{"num_hidden_layers": 12, "hidden_size": 160, "n_experts": 128, "experts_per_token": 4, "d_expert": 64, "d_shared_expert": 256, "hidden_act": "gelu", "moe_layers": [1, 2, 3, 4, 5, 6, 7, 8, 9, 10, 11], "router_score": "softmax", "normalize_top_k": false, "routed_scale": 1.0, "balance_loss": 0.00146, "balance_bias": true, "init_std_router": 0.0342, "lr_router": 0.000955, "num_attention_heads": 5, "num_key_value_heads": 5, "head_dim": 32, "vocab_size": 8192, "norm": "layernorm", "norm_place": "pre", "norm_eps": 1e-05, "positions": "learned", "qk_norm": false, "attn_scale": 0.177, "tie_word_embeddings": true, "parallel_block": false, "init": "normal", "init_std_qkv": 0.0402, "init_std_o": 0.0499, "init_std_up": 0.0575, "init_std_down": 0.0575, "optimizer": "soap_variant", "learning_rate": 0.0085, "lr_mult_o": 1.07, "lr_head": 0.0096, "max_grad_norm": 2.0, "warmup_steps": 200, "schedule": "wsd", "decay_fraction": 1.0, "decay_shape": "linear", "final_lr_fraction": 0.1, "batch_tokens": 131072, "max_seq_len": 1024, "doc_mask": false, "train_tokens": 674800000, "max_steps": 5149, "dataset": "wikipedia_en"}
Below are experts of layer 5 (counted from 0) of a mixture-of-experts language model. Rows are named router (the router's row for the expert), up (a neuron's input weights, with its number), down (a neuron's output weights, with its number) and show model dimensions 0-159. Each number is 128 + 24 x the weight over its row's rms, rounded and kept within 0 to 255.
After each expert's rows: a language model's description of what the expert responds to; "comes after" lists some tokens at least twice as common just before its tokens as in all text. This comes from a sample of Wikipedia text that the model never trained on. Tokens count by the router's weight.

# expert 6
router [151 121  89 132 151 120 146 163 137 165 124 124 183 130 122 129 131 139 119 112 120 112 181 110  75 128 151 124 126 114 134 100  96 134 136 142  96 143 111  93 142 105 139 110 113 171 126 102  92 101 163 119 124 144 164 102 127 134 105 165 122 174 129 170 158 143 137 122 138 137 141  98 110  91 146 121 115  73 146 123 120 173 123 117 124 112 106  94 157 102 171 142 122 130 116 142 124 114 150 195 164 151 118 144 150 120 109 116 139  77 125 144  94 150 134 146 103 125 132 166 152 102 159 147 113 151 138  81 137 103 129 108 146 116 102  84 130 101 156 105 118 139 161 113  83 125 107 154 139 111 113 147 137 147 105  69  91 108 135 139]
up0 [ 88 125  94 109  99 116  96 109 124 167 118  82 140 154 124 116 156 174 138 132 128 127 141 161 128 116 131 135 103 142 125  98 112 140  91 145 125  95 112 117 126 143 172 141 189 142 130 109 144 107 117 131 129 119 137 112 137 117  80 140 123 114 103 153 185 133 143 104 118 109  90 122 132 156  70 110 108 145 126 108 167 100 161 150 128 111 126 139 117 113 122 137 107 130 140 145 149  92 183 136 116 119  71 146 125 121 130 134 147 107 149 122  70 107 174 135 135  89  77 112 135  70 140 131 147 122 111 157 141 129 149 133 125 145  93 143  88 163 140 115 131 135 116 102  90 107 161 175 139 129 136 137 164 145  84 117 118 127 151 166]
down0 [162 109 135 141 160 157 120 149  94 172 132 126 146  97 115 109 179 124 139 133 128 120 124  98 101 149 126  99 111 137 132 138 109  80  99 145 165 128 127  94 119 133  98 176 137 110 124  93 103 158 131 164  79 160 105 111 157 117 138 113 162 159 190 157  72 146 125 134 129 114  96 151 169 118  97 146 134 122 143 127 133 106 148 148 119 127 137 162 125 146  72 121 119  95 134 108 104 115 130 164 113  60 136 123 148 101 132 170 118 124 167 105 149 145  94 131 101 143 161 128 109 145 161 132 136 120 149 100 147 101 121 135 115 145 127 149 130 141  93 121  97 132 138 142 146 142 114 104 135 107 145 130 143 123 128  72 148  94 185 124]
Description: Word-internal pieces containing c or sc, such as inc, isc, ric, oc, cl, arg, in words like cousin, encompassing, Vocals, largely.
comes after: " C", " the", " c", "-", " a", " V"

# expert 34
router [109 124 126 138 146 124 138 110 160  97 136  95 116 101 105 160 145 156 145 120 104  98 125  85 154 111 121 120 104 132 154 114 159 118  90  89 123 147  92  60 119 112 144 133 114  86 165 106 126 132 112 148 157 149 131 155 113 175 124 107 125 114 110 129 120 116 102 134 119 148 127 117 170  91 134 108 133 145  94 130 115 163 179 148 159 132 106 107 141 107 132 103 138  98 107 128 140 150  89 157 168  93 152  96 116  81 134  83 161 103 163 147 150 126 143 109 143 133 162  98 147  99 129 183 166  96 128 158 139 102 154 148 127 147 146 128 103 170 150 169 124 105 146 111 157 131 122 116 108 108 130 157 103 146 152 142 138 105 108 169]
up1 [103 145 123 157  97 141 148 112 155 145  87 161  94 146  89 127 126 100  85 138 151 104  97 190 113 127 147 134 117  96 126 147 123 143 137 128 184 156 142 132 114 163 112 112 158 140 129  86  85  92 130 111 131 165 109 122 147 141  96 153 152 118 117 121 144 174 117 146 118 137 120 153 105 146  94 109 150 123 189 177 141  84 168 165  92 167 150 150  97 120 136 143 154 150  98  80 146 137 115 160 154 145 135 125 114 110 124 106 130 147 152 122 176 110 132 137 141  93 119 114 140  96 129 136 127 113 121 109 152 174 145 160 150 103 112 118  82 149 164 123 115 113  92 129 111 106 124 134 159 124 110 152 142 101 120 125 154 127 116 120]
down1 [131 142 137 102 119 128 159 149 160 108 123 110 146 103 114 101 118 109 107 127 175  97 163 119 117  97  95 130 112 116 119 112 162 143 193 182 122  89 148 122 116 120 158 158  98 136 120  82 146 114 118 104 165 156  92 126 121 155 115 136 141 138 155 110 104 131 111 100 128 116 128 222 123 164 109  77 120 123 145 120 131 140 145 121 124 135 115 148 155 143 105 138 124 147 118 139 171 107 108 116 157 112 142 132 147 116  83 118 105 153 159 146 157 118 141 149 116 125 145 120 141 104 125 181 117  97 150 153 119 117 104 126  77 106 149 117 141 112 147 138 140 143 134 135 116 105 196 130 146 156 117 184  83 110 145 113 153 119 118 112]
Description: Pieces inside IPA pronunciations, non-Latin script bytes and odd fragments in brackets, such as /ˈkrɛ(s)ᵻdə/, (s) in Pickup(s), Thai letters.
comes after: " (", "(", "-", "/", "s", " ["

# expert 59
router [131 153 112 111 118  88 123 163 101 149 166 160 130  90 136 144  85 151 107 124 108 157 148 166 150 140 153 103 118 147 105 111 165 124 174 114 159 165 111 139 119 132 103  93 151 171 121 104 151 119 158 128 112 111 158 159 113 153 115  82  87 126 108 124 146 145 130 130 123 142 120 121 149 134 171 149 129  96  95 147  93 145 140  92 130 108 130 111 121  57 132 137 124 122 156  97 139  89 119 130 168 178 128 145 125 117 108 118 162  85 150 132 108 151 125 132 172 158 132 130 148 127 131  99 137 180 108 102  98 112 130 125 121  80 147  96 119 144 154  87 115 139 159 143 134 128  95  81 130 160 112 141 149 151 129 162 103 132 123 113]
up1 [131 102 154 149 118 103 105  88 151  97 112 140 106 122 121 132 149 112 124 126 125 180 135 108 140 142 137 124 109  94 127 198  83  87 159 106 128 159 125 115 166 108 169 137 136  88 125  76 132  91 152 138 118 201 125  85 128 139 182 102 142 138 156 113 139 164 165 189  97 125 103 130 141  95 125 134 115 149 136 135 102  86 116 133 124 148 111 136 139 104 103 136 110 129 151 120 120 167 155 128 128 138 120 163 114 131 111  98 126 152 133 162 110 161 136 115 131  96  85 149 147 113  89 130 138  82 105 125 147 129 147 111 136 145 145 119 136 160  98 131 157 147 123  78 138 109  80 165 138 138 121 123 118 151 124 130 119 142 115 148]
down1 [189 167 131 112  56 120 129 106 100 117 135 147 128 158 119 116 105  79 140 119 163 133 170 167 124 144 147 112  87 127  90 171 128 144 168 187 118 113 129 137 140 131 113  99 123 131 124 127 110  91 130  94 139 122 136 130  85 113 135 120  89 126 148  88 118 117 140 158 144 119 123 135 117 121 143 144 146  97 147 101 108 118 130  88  53 137 133  87 131 156  94 120 143 165 163 111  78 109 131 116 165 120 115 143 111 168 151 164 118 153 119 150 165 146 135 143 129 121 103 158  92  96 152 168 115 156 137 116  98 150 140 113 141 137 129 113 163 126 151 133 155 112 135 117 164 128 141 143 139  97 119 134 125  98 107 114 146 137 139 113]
Description: Opening prefix pieces of words after verbs or articles, such as re-joining, un-related, inter-im, sub-jects, pre-, dis-.
comes after: " was", " a", " is", " and", " were", " be"

# expert 28
router [133 125 166  91  99 126 122 149 148 142 147 103 170 129 122 109 134 135 119 147 120 170 150 156 135 121 166 117  87 151 154 162 113 155 159 130 146 160 111 145 142 154 130 109 141 158 102 110 141 120 169 141 158 177 137 143 125 153 114 129  93 122 134 167 124 156 138 124 122  93 132 111 115  95 107 142 106 100 125 144  93 159 114  86 100 145 143 109 109  90 170  99 146 143 159 117 145 121 113 182 137 118  92 136 163 130 133  89 165  84 140 144  99 123 107 126 177  94 126 147 158 136 118 125 157 141 144 133 139  86 122  87 101  72  99 115  86 101 121 111 130 153 170  85 111 138 113 118 166  83 109 123 136 108 128 137 100 118 134 130]
up1 [179 141 143 123 116 139 108 171 126 120 103 104 105 119 138 153  87  93 145 140 127 132  85 160 150 140 121 130 174 114 126 154 125 134 130 128 140 158 137 116 143 137 120 138  97 160 134 142 130 182 150 148 102 126 153 128 104  71 106 129 100 157 125 121 117 111 166 106 128 106 158  92  67 158 134 112 155 129 131 123 107 167 113 137 166 111 146 127 138 150 115 118 128 119 124  97 136 136 111 150  67 174 158 150 112 145 107 179 138 162 103 124 148 133 145 133 140 111 132 149 121 110 146  93 145 149 171 160 114 162 100 108 194  97 156 119 130 155 110 148 140 120 120 140 100 135 100 122 125 157  87 119  83  93 135 107 134  91 100 149]
down1 [ 65 120 139 168 126  84 138 143 147 107 113 143  91 130 115 137 116 103  91 155  75 157 171 119 105  98 205 201 110 118 105 196 124 148 119 147 100 139 162 142 130 120 108 135 152  88 138 136 139 151 115 145 102 115  79 140 140 146 103 129 118 148 153 170 107 161 136 156 137 158 135 117 163 137 121 143 138 137 115 135 123  90  94 132 131 115 127 106 131 131 111 118 131 101 138  90 118 129 130 129 130 106 121 113 136 112  81 117 109 127  95 138 123 109 166 169 139 135 129 137  98 132 115 117 163 153 137 130 108 122  99 119 134 157 145 124  76 126 151 124  86 132  88 148 125 126 166  84 130 124 106 142 124 100 124  96 151 105 145 122]
Description: Lowercase opening pieces of split words after "the" or "a", often in sports text, such as ass(ists), bl(own), sc(orer), se(gment).
comes after: " the", " a", "s", " his", " their", " The"

# expert 60
router [149 153 138 111 116 161 147 141  90 112 155 114 102 142 141 140 125 148 151 153 123 166 127 150 141 167 126 131 166  75 130 142 107 195 143 141 145 143  90  95 166 124 119 122 107 154 105 150 101 102 138 159 128 137 114 131 136 111 142 143 139 118  90 100 156  90 146 122  87 124 125 153 152 115  96 107 129 125 120  96 113 155 125 119 157 135 151 114 133  99 136 171 123 107 121 131 138  79 100 160 150 110 133 131 112 116 174 147 148 152 151 129  73 126  89 119 150  88 122 142 130  89 160 149 142  83 173 103 148 176 124 139 137 156 149  96 167 134 143 135 137  93 108 124 129 131  85 130  97 110 127 143 102 121 131  66  96 107 106 140]
up0 [163  93 152 142 104 124 164 122 131 106 123 106 189 101 140 140 148 154 166 149  69 107  95  82 139 152 135 103  93 132 153 146 151 100 109 154 139 135 111 140 133 129 133 132 148 121 148 108 165 199 103 152 116 106 104 164 162 105 107 139 119 123 182 144 114 106 138  76 130 122 127 124 110 102 130 150 113 128 120 142  78 118 143 106 112  89 137 118 143 161 143 105  96 168  94 208 102 154  86 114 125 115 125 141 127 141 125 117 153 123 122 156 161  91 140 167 121 160 125 127 136 122 108 146 139 135 116 142 126 170 131 126 119 139 132 128 106 137 153 110 122 133 126 123  84 173 157 126 121 143 139  91 138 112 117 117 157 102 134 150]
down0 [150 103 110 103 148 119 130 115 132 171 128 104  98 153 125 129 205 103 154 147 116 138 113 131 110 107  92 129 125 147 119 155 114 138  87 136 153 145 144 164 140 133 131 133 153 111 169 139 139  98 135 145 147 116  97 101 136 138  99 118 145 118 142 160 172 140 130 150 100 148 115 128 129 139 143  93 156 139  81 134 112 150 155 126 118 159  95  98 127  91 130 142 124 124 158 127  95 173 160 135  53  72 132 124 115 165 136 101 127 191 118 141 118 150 116 101 160 138 114  99 156 118 140 113 152 103 121 102 156 150 113 109  93 131 127  96 134  93 128 160 107 155 147 148 149 125 104 101 122 134 164 141  66 157 119 147 128 110  96 115]
Description: Second syllables inside foreign or unusual proper names after a capital letter, such as N-aw-az, G-ob-lin, J-ab-lonec, Nav-aj-o.
comes after: " N", " G", " M", " K", " J", "N"

# expert 12
router [131 115 162 129  88  96 153 141 117 133 178 106 151 102 127 107 140 102 118 136 116 147 111 130 115 107 169 139 115 124 125 141 100 134 164 127 122 147 133 121 117 145 149 102 147 171 163 123 154  96 128 125 122 103 156 154 138 162 123  73 157 139 143 124 163 129 163 101 113 127 125 118 107  67 115 131 125  99 116 135 117 139 152 105 115  95 122 125 114 100 167  91 166 131 163  98 131 132 107 156 162 122  87  90 143 157 120  72 146  74 133 136  94 147 107 128 133 137 161 178 101 166 141 128 138 149 147  95 157 103 140  77 144 115  74 143 167  98 135 120 128 102  99 120 123 148 153 151 130 142 108 162 109 119  75 143 139 130 131 133]
up0 [151 192 151 100 110 137 125 176 151 119 155 127 132 137  90 162 130 122 127 130 107 131 110 112 122 134 160 134 119  98 118 125 113  86 121 117 108 144 193 145  97 106 120 130  82 120  80 127 121  97 146 124 152 107 156 118 146 143 128 122 173 149 155 103 104 100  98  59 128 102 156 161 134 145 144 117 107 110 102 110 119 154  94 117 144 113 151 140 123 132 145 149 135 128 126 150  84 118 122 138 145 120 123 129 122 126  88 151 146 142 126  95 152  90 133 127 128 151 107 124 161  82 137  96 162 123 146  92 119 133 130 106 128  99 135 146 185 108 121 127 125 143 116  94 147 197 132 170 116 110 148  86 150 171 123 111 175 139 145 109]
down0 [162 105 135 135 165 131  98  59 118 148 134 124 134 141 153 157 139 147 154 158  68 147 122 177 141 112  99 122 137 113 117 174 155  90 148 101 150 134 141 130 143 111 106 115 156  86 150 126 157 133 100 133  86 167 141 129 153 110 104 151 143 108  99 152 101 154 140 126 135 137 137 108 115 110 141 121 100 111 104 143 137 101 137 157 168 180 146  95 136 161 122 165 100 138 104 132 134 131 150 106 110  87 129 152  77 120  74 128 121 149  96 125 123 125 111 138 139 178 148 117 130 120 142 132 168 103  96 162 135 147 135 110 108  89  70 138 105 107 141 155 117  99 124 134 141 130 106 143  92 112  92 142 119  87 118 161 116 138 110 136]
Description: Space-led first pieces of split common words, mostly after the or a, such as st(ages), b(acterium), ch, ph, pr(ime).
comes after: " the", " of", "-", " a", " in", " and"

# expert 9
router [146 168 119 134 121 144 116 164 145 169 159  90 154 169 127 132 121 147 115 128  98 159  88 149 107 137 105 118 149 115  97 129 134 106 153 136 111 120  94 124 115 119 153 151 130  84 109 109  96  81 103 135 112 103 150 116 167 108 152  96 130 144 145  88 118 155 145 138 130 150 169 138 107 154 104 137 114 149  94  96 153  77  92  99 149 114 150 148 134 136 129 108 156 142 122 107  98 133 101 184 107 153 170 106 164 163 131 121 106 125 121 108 116 141 129 136 142 134 111 209 120 110 113  95 121 126  74 147 157  95 161 111 156 117 100 134 112 185 140 145 138 106 117 133 148 156 141 125 108 126 102 104 157 118 121 135 160 139 153 128]
up1 [118  80  92 156 119 137 104 142 109 109 137 138 119 121 107 145 120 131 122 128 114  93 130 160  83 161 129 193 131 119 147 120 133 122 116 127 151  67 156 122 137  88 136 116  95 117 118 117  83 137 149 150  93  90 142 116 112 128 173 151 143 139 135 120 150 118  80 120 139 125 107 145 119 143 116 141 145 115  70 129 161 117 112 157 115 154  97 138 127 147 129  91 157 135 122 135 163 135 177 103 139 119 147  97 114 140 151 115 136 126 122 145  48 134 113 155  99 124 177 143 142 102 137  99 127 130 141 134 145 107 146 131 117 101 136 166 171 135 141 131  85 178 118 105  98 127 189 128 105 172 100 106 129 111 161 108 152 127 114 124]
down1 [146 101 120  98 152 168 129 116 109  81 101 121 121 109 161 168  89 123  94 110 138 139 171  99 128 117 120 123 145 166 115 144 152 141 151 138 159 125 180 108 120 123 159 144 113 136  94  77 106 127 149 156 142 141 132 148 128 150 129 116 114 113  96 162 110 119 141 121 154 164 123  92 137 140 154 104 171  98 133 136  93 113 168 126 151 137 123  98 163  76 130 118 125  99 159  89 115 100 102 112 114  93 134 121 172 123 157 109 133 117 159 132 117 101 138 123 154  84 112 140 167 120 133 152  89  81 133 135 110 122 104 171 123 161 108 145 124 127 132 114 144 160 148 167 126 109 125 123  73 172 106 136 177 109 134 142 116 153 106 147]
Description: First token of a new line in infoboxes, tables and lists, mostly hyphen bullets and pipes, as in "- Phylum:", "| Home colours", "- Coordinates".
comes after: "\n", "|", " According", "According", " Post", "Government"

# expert 11
router [130 102  82 141 148 136 148 187 169 138 135 113  93 108 141 141 130 120 162 152 111 116 169 126 116 124 165 117 143  92 110  89  92 121 112 130 139 160 138  93 132 156 116 143 140  92 130 138  98  80 159 116 117 126 100 155 141 154 179 123 135 167 144 132 163 111 133 121 148 178 123 144 129  83 129  83 124 145 127 123 153 157 135 102  87  97  96 132 128  96 164 169 102 140 112 104 112 150 119 147 133 164 155 129 162 119 112 123 137  95 128 113 137 135 115 113  86 107  86 135 169 126 156 152 132 125 132  60 138 124 122 163 128 125 107 110 112 132 103 110 130 113 122 127 157 114 158 109 124  92 112 184 114 167 146 125 112 112 167 137]
up0 [140  76  72 141 102 143 165 114 101 152 182 121 154 146 115 162 129 120 145 168 160  97 137 140 139 145 103 136 155 127 115 137 126 118 142 142  93 168 144 115  84 126 147  81 170 131 126 108 123 150 128  61 107 125 178 141 146 164  91 108 139 147 119  89  96 181 121 103 127 108 131 128 167 127  98 132  75 137 120 114 130 154 161 139 150 111 145 151 130 112 139 138 132 129 124 159 164 103  92 123 110 118 141 150 114  90  76 104 171 128 194 114 179 113 121 139 158 122 152 126 105  99 122 127 117 105 111 142 127 115 150 108 136 139 124 151 168 138 124 143 126 111 151 129 131 127 121 135 149 111 128 108 101 130 129 162 107 147 120 125]
down0 [122 147 120 164 111 120 154 156 128 124 121  87 154 152 131 147 182 154 153 143 100 137 167 106 171 150 134 127  83 103  97 153 128 124 105 115 141 144 163 161 118 116 132 128 129 105 127  91 139  93 139 153 135 155 170 147 104 130 152  86 173 136 128 178 117 135 154 117 115 122 135 153  98 110 148 118 146 132 114 121 135 139  88 125 108 127 142 145  94 163  87  83 153 140 156 124  91 155 128 119 118 148 113 134 108 118  91 113 160 122 175 108 125 122 125 122 142 105 128 131 126 130 116 129 135 158 116 134 119 132 118 123 103 102  95  62 183 109 159 156 118  93  80 152 167  76 123  86 137 110 149 127 117 109 103 104 149  98 167 111]
Description: Short mid-word pieces after an opening consonant or syllable, like p-un-ches, p-up-al, tro-op, p-itch, often before -ing or -ed.
comes after: " p", " d", "p", " t", " D", " P"

# expert 4
router [144  89 134 129  95 119 121 139 122 130 161 136 117  99 189 108 125 104  93 125 159 116 114 133 118 170 130 144 112 118 130 170  89 143 138 123 121 117 115 150 139 124 129  81 110 150  91 126 128 130 161 109 116 163 116 142  98 159 106  92 127 109 155 126 151 126 175  79  98 151 120 109 136 117 153 165 135  99 150 149 144 126 140 108 126 143 158 115  89 106 136 134 143 147 139 146 151 146 143 173 118 104  99 133 154 122 170 163 163 104 144 179  80 134  71 138 125 122 148 158  88 153 140 119 124 114 141 150 101  90 147  58 141 118  94 113 141  99  94 119 151 122 111 133 153 119 144 110 152 103 110 108 102 122  87  98 133 112 147 165]
up1 [134 167 160 112 126 146  98 151 104 129 102 115 151 110 128 135 119 118 158  84  98 137 135 110 119 128 128 156 135 146  88 116 118 108 112 161 164 110 177 120 151 158 106 144 117  91 148 136 135  61 129 118 182 131 136 115 117 121  94 118 117 112 162 143 131 144 120 148  90 136 108  91 108 123 132 149 148 130 147 149 101 121 127 123 128  93 136 154  84 120  83  88 124 168 131 143 125 145 128 180 140 175 156 148 143 167 148 134 117  98  91 103 152 141 151 120 126 129 127 101 135 155 129 186 134 127  89 100 144 139 122 117 134 130 117 127  93 124 100 125 152 104  96 145 143 184 103 112 142 103 148 146 174 128  80 164 121 103  76 119]
down1 [133 114 100 154 130 109 166  74 121 124 128  78 125 110 104 121 126  95  92 111 137  64 146 158 184 112  98 119 133 144 123 132 126 155 132 114 111 169 150  94 130 127 150  65 112 116  93 108  79 121 130 140 121 137 125 166 133 149 106 140 177 139  98 180  91 140 117 135 123 114 108 128 151 142 132 134 143 118 144 168 177 113 130 106 148 119 141 141  79 114 116 125 151 105  97 126  99 134 121  93 133 138 126 126 133 153 141 109 119 134  99 109 108 154 141 135 100 151 112 129 131 133 117 134 105 114 185 139  85 161 173 144 127 135 113 166 168 148 103 144 170 130 140 136 107 151 118 155 160 150  97 131 108 146 147 122 128 134 179  90]
Description: Single capital letters starting a name split into pieces, often in tables and place names, such as V(A), P(ölten), M(inshew).
comes after: " |", ",", " the", " and", " of", ":"

# expert 13
router [138 171 117 113 131 138 161 134  86 111 115 156 125 142 160 114 114  92 122 120 129 149 119 149 157 178 111 129 122 151 114 154  58 117 106 112  96 136 101 106 146 147 145 132 103 112 108 160 104 118 195 112 102 110 104 155 161 126 157 161 130 127 132 196 140 100 162 122 114 104 136 114  97 140 118 149  95 126 147 154 128 141 111  94 161 119 110 119 132 108 148 133  89 154 147 137  85  90 126 139  94  93 122 108 128 105  99 154 104 152 158 141 114 146 129  91 107 139 157 122 162  92 136 156 146 104 110  96 157 169 128 134 108 137 155 110 150 132 106 152 160 157 106 113 129 140 125 129 160 171 159 126  92 112 105 105 150 100 112 103]
up0 [138 104 171  76 112 143 123 133 142 127 154 107 162 127  67 139 151 116  91 125 152 191  82 120  91 108 132 148 118 110 140 122 134 132 152 151 180 164 126 110 101 137 121 143 140 146 151 132 121 119 142 188 150 175 112 136 132 109 137 157 150 109 123 123 120 109 124 108 143 104 139 159 129  80 126 114 132 109 126  99 154  95 169 129 132 123 111 113 166 120  99 111 128 127 136 128 158 156 135 129 159 104 136 110  93 100 138  83 134 127 120 117 152  91 151  80 132 135 166 130 125 110 124 129 156 101  99 119 173 140 118 133 107 133 128  80 140 109 155 181 117  99 140  50 100 101 100 150 154 127 109 129 131 100 129 148 135 142 127 138]
down0 [135 132 164 138 139 113 107 127 146 144  99 171 102 126 126 130  95  83 122 175  71 124 128 124 150 126 119 113 149 123 123  93 136 140 152 163 103 119 161 117 189 134 153 143  67  71 144 133 127 132 114  82 134 184 111  97 157 123  96 123  97 125 116 123 130 114 110 128 135 125 124 103 118 137 156 137 158 165 114  91 123 158 130 122 142 169 118 136  68 137 100 126 112 122 113 110 145  72 177 127  95 131 127 132 100 127 103 150 117 190 125 135 123 135 151 150 125 133 119 112 120 141 104 141 124  86 140 170 110 151 134 116 149 149 129 149 162  85 101 124 129 163 153 183  75 113 126 121 116 115 122 133 120 125 154 116 134 149 134 115]
Description: Mid-word vowel-heavy pieces of French, Spanish, Italian and Slavic proper names, e.g. é in Féminin, ré in Fréchet, Rio de Janeiro.
comes after: " F", " C", " Mar", " V", " L", " D"

# expert 54
router [137  92 132 136 162 129 135 118 134 107  93 143 167 128 130 146  99  81 109  90 159 120 160 108 118 144  91 120 148 148 136 100  91 120 154 128 101 143 144 124 122 102 100 158 113  92 122 121 142 153 108 101 144 161 156 113 128 102 146 146  91 131  98  98 113 126 144 166 145 148 112 140 181  81  86 115 105  87 157 159 146 136 152 141 100 161 154 121 138 123 157 148 134 132 101 123 113 156 109 155 118  81 104 128 124 119 153 166 103 173 143 126  99 128 103 187 173  99  97 123 119 144 129 157 124 165 115  83  90 128 123 142 144 129 127 132  82 172 135 188 132 142 113 139 150 118 149 128 150 145 124  98 139 139 141 128 110 148  96 114]
up13 [127 112 123 160 126  80 182 131 118 135 131 126 103 114 113 158 183 142 195 141 115 116 127 117 126 132 100 136 104 119 161 136  89 114  99 117 117 119  97 132 129 142 136 129 113  87 149 160  67 118 158 126 123 129  97 151 168 120 101 109 126 130 169 117 100 123  93 128 108 119 141 101 155 107 127 123 136 107 125 141 168 102 130 161  99 138  97  78 145 151  82 132 175 168 156 138 138 132  96 162 104 162 100 134  82 151 146  98 162  91 117 175 109 148 126  77 125 115 130 136 144 115 127 153 118 152  85 115 160 156 119 152 107 111 112 118 160 138 109 162 123 110 141 119 148 149  97 144 114 145 141 125 143 129 129 137 107 118 146  86]
down13 [141 145 118 103 107 161 138 103 127 119 125 120 159 128 109 139 136 142 100 121 140 104 147 141 126 144 119  84 118 118 150 181 133 129 161 115 112 104  78 146 107 115 153 126 117 135 127  87  96 105 163 158 176 159  88 127 138 178 100 112 148 150  96 118 136 124 125 150  91 136 162 130 127  95 104 129 136 107 152 131 143 125 121 128 137 182 124 125 141 100 144 103 103 123  96 112 109 150 145 169 154 125 157 113 143  49 118 108 127 138 106 114 112 142 136 117 108 163 102 106 144 103 179  93 136 123  85  96 143  96 157 141 122 114 105 140 106 151 143 142 152 125 101 123  89 163 146 185 108  84 125 149 143 123  84 144 139 178 138 134]
Description: Digits of scores, statistics, vote counts and model or route numbers in tables and lists, e.g. Tokyo 23, US 264, 614.
comes after: " ", "2", "1", "3", "5", "4"

# expert 26
router [106 136 145 101 129 104 103 185  82 152 139 154 146 124  98 113 165  87 138 108  84  92  93 129  93 153  86 137 103 139 139  96 159 142  74 116 152 115 100 164 198  93 152 148 121 131 132 118 154 136 116 119 135 103 171 139 109 132 140 120 134 148 139 144 151 124 100 101 126 132 119 130 137 157 146 140 140 118  91 160  87  93 119 136 133 136 150 158 133 108 113 123 105 124 148 149 147 130 143 115 161 122 155 139 135 148 133 128 116 111  86 116 103 122 111 143 157 157 140 119 191 162 141 110 105  98 107 117 153 127 111  95 112 155 140  97 143 130 141 117 145 162 162 146 101 142 136 137 138 119 111  94 161 109  95 129 156 165 193 147]
up0 [143 132 147 112 157 139 160 117 139 124 130  99 154 108  95 133 124 131 124 167 108 129 121 147 205 134 131 125 130 114 108 117 103 122 110 109 131 129 132 135 118 149 146 132 132 140 102 118 123 145 142 146 132 120 138 118 106 115 122 155 103  82 165 149 120 131 113 150  66 168  96 130  87 184  93 149 119 143 133 110 104 165 112 114 112  98  92 120 139 163 162 170 127 156  89 148 133  90 143 125 116 174  96 126  94 112 123  86 109 142 139 164 106 128  81 148 137 140  87 129 139 154 122 172 168 109 101 131 135 127 100 109 143 155 118 134 121 137 134  95 142 114 167  96 129 169 149 139  96  90 169 141 110 128 163 112 123  59 136 121]
down0 [122 148 129 150 106 135 135 161  98 121 125 139  83 116 130 143 162 126  76 169 101 128 105 121 105  82 135 152 134 144 131 127 118  70  81 127 139 130 115 120 133 118 118 188 146 116 108 111 124 156 136 151  93 125 152 147  94 103 102 100 142 148 154 147 123 114 147 173 135 148  91 159 146 145 175 177 104 125 103 120 121 117 142 120 159 118 168 106 116 141  94  91 156 144 162 146 103 177 144 158 126 132 105 140 117 138 137 198  67 108 133  88 113 103 157 129  85 147 151 102 115 145 127 121 119  93 144 129 120 137 143 182 132 106 119 118 125 118 104 116 100 118 126 154 145 159 139 134 113 121 135 119 130 126  71 120  97 137 120 128]
Description: The and possessives like his, its, their right after prepositions such as of, in, for, as in "of the Shenzhen Metro".
comes after: " of", " in", " for", " to", " with", " at"

# expert 5
router [ 85 115  96 161 118  95 134 146 127 145 161 139 121 164 144 131 134 134 165 146 150 150  92 117 147 109 143 151 131 116 146  85  94 157 139 134 163 166 127 144 116 143 142 141 156 157 118 101 147 149 139 109 145 122 119 133 122 111 100 149 163 160 120 112 200 127 134 123 144  87 122 172  96 128 141 128 140 111  95 118  90 162 130 136 107 130  96 126 114  79 157 132 104 142 112 153 147  92 150 121 170 160 161 110 153 148 118  68 136  96 136 128 118 132 131 120  98 118 149 157 133 110 144  80  99 170 137 102  73 117  92 112 102 125  93 105 158 110 155 101 124 122 144 146  71 173 137 157 149 109 119 133 134 149 139 112 117 111 106 123]
up0 [127 116 129 159 104 109 116 164 151 145 114 101 105 158 151 117 106 171  98 142 136  97 123 132  97 154  94 126 171  99 136 103 124 133 107 150 167 150 154 132 136 155 126 110 132 122 121 131 100 113 144 129 148 127 130 127 125 146 116 101 125  86  98 112 112  79  96 161 125  87  78 142 114 133 131  66 127 123 121  92 161 123 121 100 128 144 160  81  70 173 136 154 131 116 118 115 136 142  69 141 167 153 109 154 125 113  95 112 109 133 117 151 101 180 107 120 123 131 135  88 116 124 140 148 170 138 137 145 124 163 118 104 165 162 177 133 135 142 115 118 106 134 129 130 112 153 143 144 143 142 118 173 146 165 149 100 160 151 157 165]
down0 [138 137 115 155 141 141 122 136 128 142  94  58 109 136  87 125 140 118 128  99 138 131 157 115 105 122 133 102 139 137 139 132 163 137 147 124 169 117 184 123 108  99 125 141 140 133 124 112 168 113 153 108 141 153 154 107 122 143 124 141  88 109 137 135  72 103 146 117 134 141 137 130 149 154  96 115 183 162 116 143 122 124  82 147 107 129 141 125 132 122 112 158 171 130 145 136  95 129 131 137 123  98 108 183 148 151 123  90 115 103 117 104 144 125 128 123 135 104 114 104 150 136 118  88 141 180 173 153 180 111  82 120 124 165 139 124 170 115 134 117  79 123 125 116 114 139 115 133  67 111 100 130 160 155 129 181 153  85  82 134]
Description: Word-initial adjectives and stems naming societal domains, like social, civil, health, political, often starting a longer word (ag-, admin-, leg-).
comes after: " to", " and", " of", " for", " in", " the"